config = dict(
    n_layer=10,
    d_model=256,
    n_experts=32,
    experts_per_token=2,
    d_expert=128,
    d_shared_expert=128,
    activation='swiglu',
    moe_layers=[1, 2, 3, 4, 5, 6, 7, 8, 9],
    router_score='softmax',
    normalize_top_k=False,
    routed_scale=4.0,
    balance_loss=0.000742,
    balance_bias=True,
    router_z_loss=0.0001,
    init_std_router=0.0061,
    lr_router=0.00105,
    n_head=4,
    n_kv_head=1,
    head_dim=64,
    vocab_size=2587,
    norm='rmsnorm',
    norm_place='pre',
    norm_eps=1e-06,
    positions='rope',
    rope_base=10000.0,
    rope_fraction=1.0,
    qk_norm=False,
    attn_scale=0.125,
    tie_embeddings=True,
    parallel_block=False,
    init='uniform',
    init_std_qkv=0.0283,
    init_std_o=0.0,
    init_std_up=0.0283,
    init_std_down=0.0,
    optimizer='muon_variant',
    lr=0.00708,
    lr_mult_o=0.795,
    lr_mult_down=1.5,
    beta1=0.95,
    lr_head=0.00694,
    grad_clip=2.0,
    warmup_steps=200,
    schedule='wsd',
    decay_fraction=0.724,
    decay_shape='linear',
    final_lr_fraction=0.0,
    batch_tokens=[32768, 65536, 98304],
    seq_len=256,
    doc_mask=True,
    train_tokens=333300000,
    steps=5307,
    dataset='wikipedia_en',
)
Below are experts of layer 7 (counted from 0) of a mixture-of-experts language model. Rows are named gate (a neuron's input weights, with its number), up (a neuron's input weights, with its number) and show model dimensions 0-255. Each number is 500 + 40 x the weight over its row's rms, rounded and kept within 0 to 999. Numbers have three digits each.
Before each expert's rows: "comes after" lists some tokens at least twice as common just before its tokens as in all text. This comes from a sample of Wikipedia text that the model never trained on. Tokens count by the router's weight.

# expert 1
comes after: "\n", ", ", ".", "an", "a", "ov"
gate0:498552546451486466479460598550387511486452487498486525515487506536505571514467488535452505465489487482496552498404476545474468438453516535523435534536533540538432569459498511447517587495461519512478399467481525436438516460422470495512544510469475519521508434474527550552579435506490532487506451470532447532471489479506570492491518449472483529574515496555514517501524575468477530494531427490494498520543550490519494538482516556416449491512490476495494461467531496524445464543474496530468493620504548444511455527458458493511468460456500485501432519477425447477498510460549507537539529525512452455466506512511502546505498504494529481517462579480490465518527501495482402428458487448432546589506601541527417451508500469504466534457530600455479460458530513484503539576533476
up0:528502548582507566423572464503463456522493510569459509532450488487442512384516551520508495555511530500471506547492564458505524468500587485486556521447488498528496484459464495415570441501517514376510529497509476540510444546529535487552432457489507470575528496535537513449588557540598488425503536491442483486528545525494492471448493467500462488478484519434484443486501472515588534524460481534432493545544431528466494465546516389456519531467511496503540465464536445473461538464470494484566533514500564482514476453523497457531503496532525503550512463469482505452548521511529484509643470502551504510471499529493533503479431514537521555532475509527550512542566493516454522485506509592454448590503494450485499475549494523560513541541491510489543530540457523522450546501555445

# expert 12
comes after: "\n", "- ", "\n\n", "|", ")", ";"
gate0:494562505429557504460468524522416519490443480483513479484492517536491576570508531514471435498468544505485514501358532541450494468477505519507472528494537544499462541487443547421550566546491525455432463477534498512458537493432478486437512528522510538491515416473502554532612488544491527482546473438503447478467419510512549444467481513530480478535524446530490516478505529463445475508552450504504495514480544448499488464523541526501507514422540519533456521580490523558445481496486506571511517619549508441539485509560532483508503430518550541537451557441439468548531514470555503524614518538517484490448484491580496550471511485465498500530439570497437474506493491502509440510506525483420466582493539545551442513469535529499504543403461517458496470501570479510495490578513531
up0:558527629574491563448520442511508444518520464541463548547440445507548500381515513550447559539497556497455561551497539405473478483553480458517562546509505443517511484498527510465476466497507561488522481487543499547541448614521495477497480437460498468536517488470531501493534600507565515459516560490516492559514529502463488501549547506504532483497483547530476533511472460515590456534441479521462492530533472464436525449503583448468535538488466492503495512515469467475409551499470424532538608456467561480520491476567492470494532522517532466528524437476468521454531473501511497534566424524535505494450475560437455588504526498546546516534508481524596508462560532495415484511547519556450515527537460533474529483504500492558503547536532552515478467534475503551499474512503488

# expert 5
comes after: "J", "D", "K", "S", "H", "j"
gate0:498523495435533526488488572535475502565443506475469516528487472516493577520499538484516455522496485463460528526446479555462450486502517519505464515522506496526456556473443499428500558537488484491530436478492500456470489465412486502517569570478502511495475455565525512566604441506514491457561423435509437524541522493523563518520530467468479491536561476507508509451479519500518497504590416471489468483521479494508432506488541526423465555501559475531490492534538468493449430490491519523465441584592517473553501555452497512540497430527489484449412523429451523555468492467533486543568487518548458493486566482564516531429535489468428456528492588498500437498509498402524408478483471468448538602471578550541448505515550459546455444429470520520492485468562468518472512513469487
up0:559561511571487572428501454524477425515536442420471570485469484514526535410471509520554533520494539519557506533496529432483495438502561440464474514487489481532521529488499506510506445469456554506483514529536554562488434651508471484538443458513491502560524459474535519478489589568614481425501536513479496518507501639519507506502495436523493478458465545494421484487509488491521453502447486488440526471526506532499565482493516480506549501526467501466517482444488515449460504494470483462588570516458522477429478452576524460454490495543518498511526463465478504516549509460475479554539450490503558523479465551430484501488491499586556557473559479528581482510524516548455545501551520476434481593463433496467542491543480446520539523514563516482489479566505471512450513499509456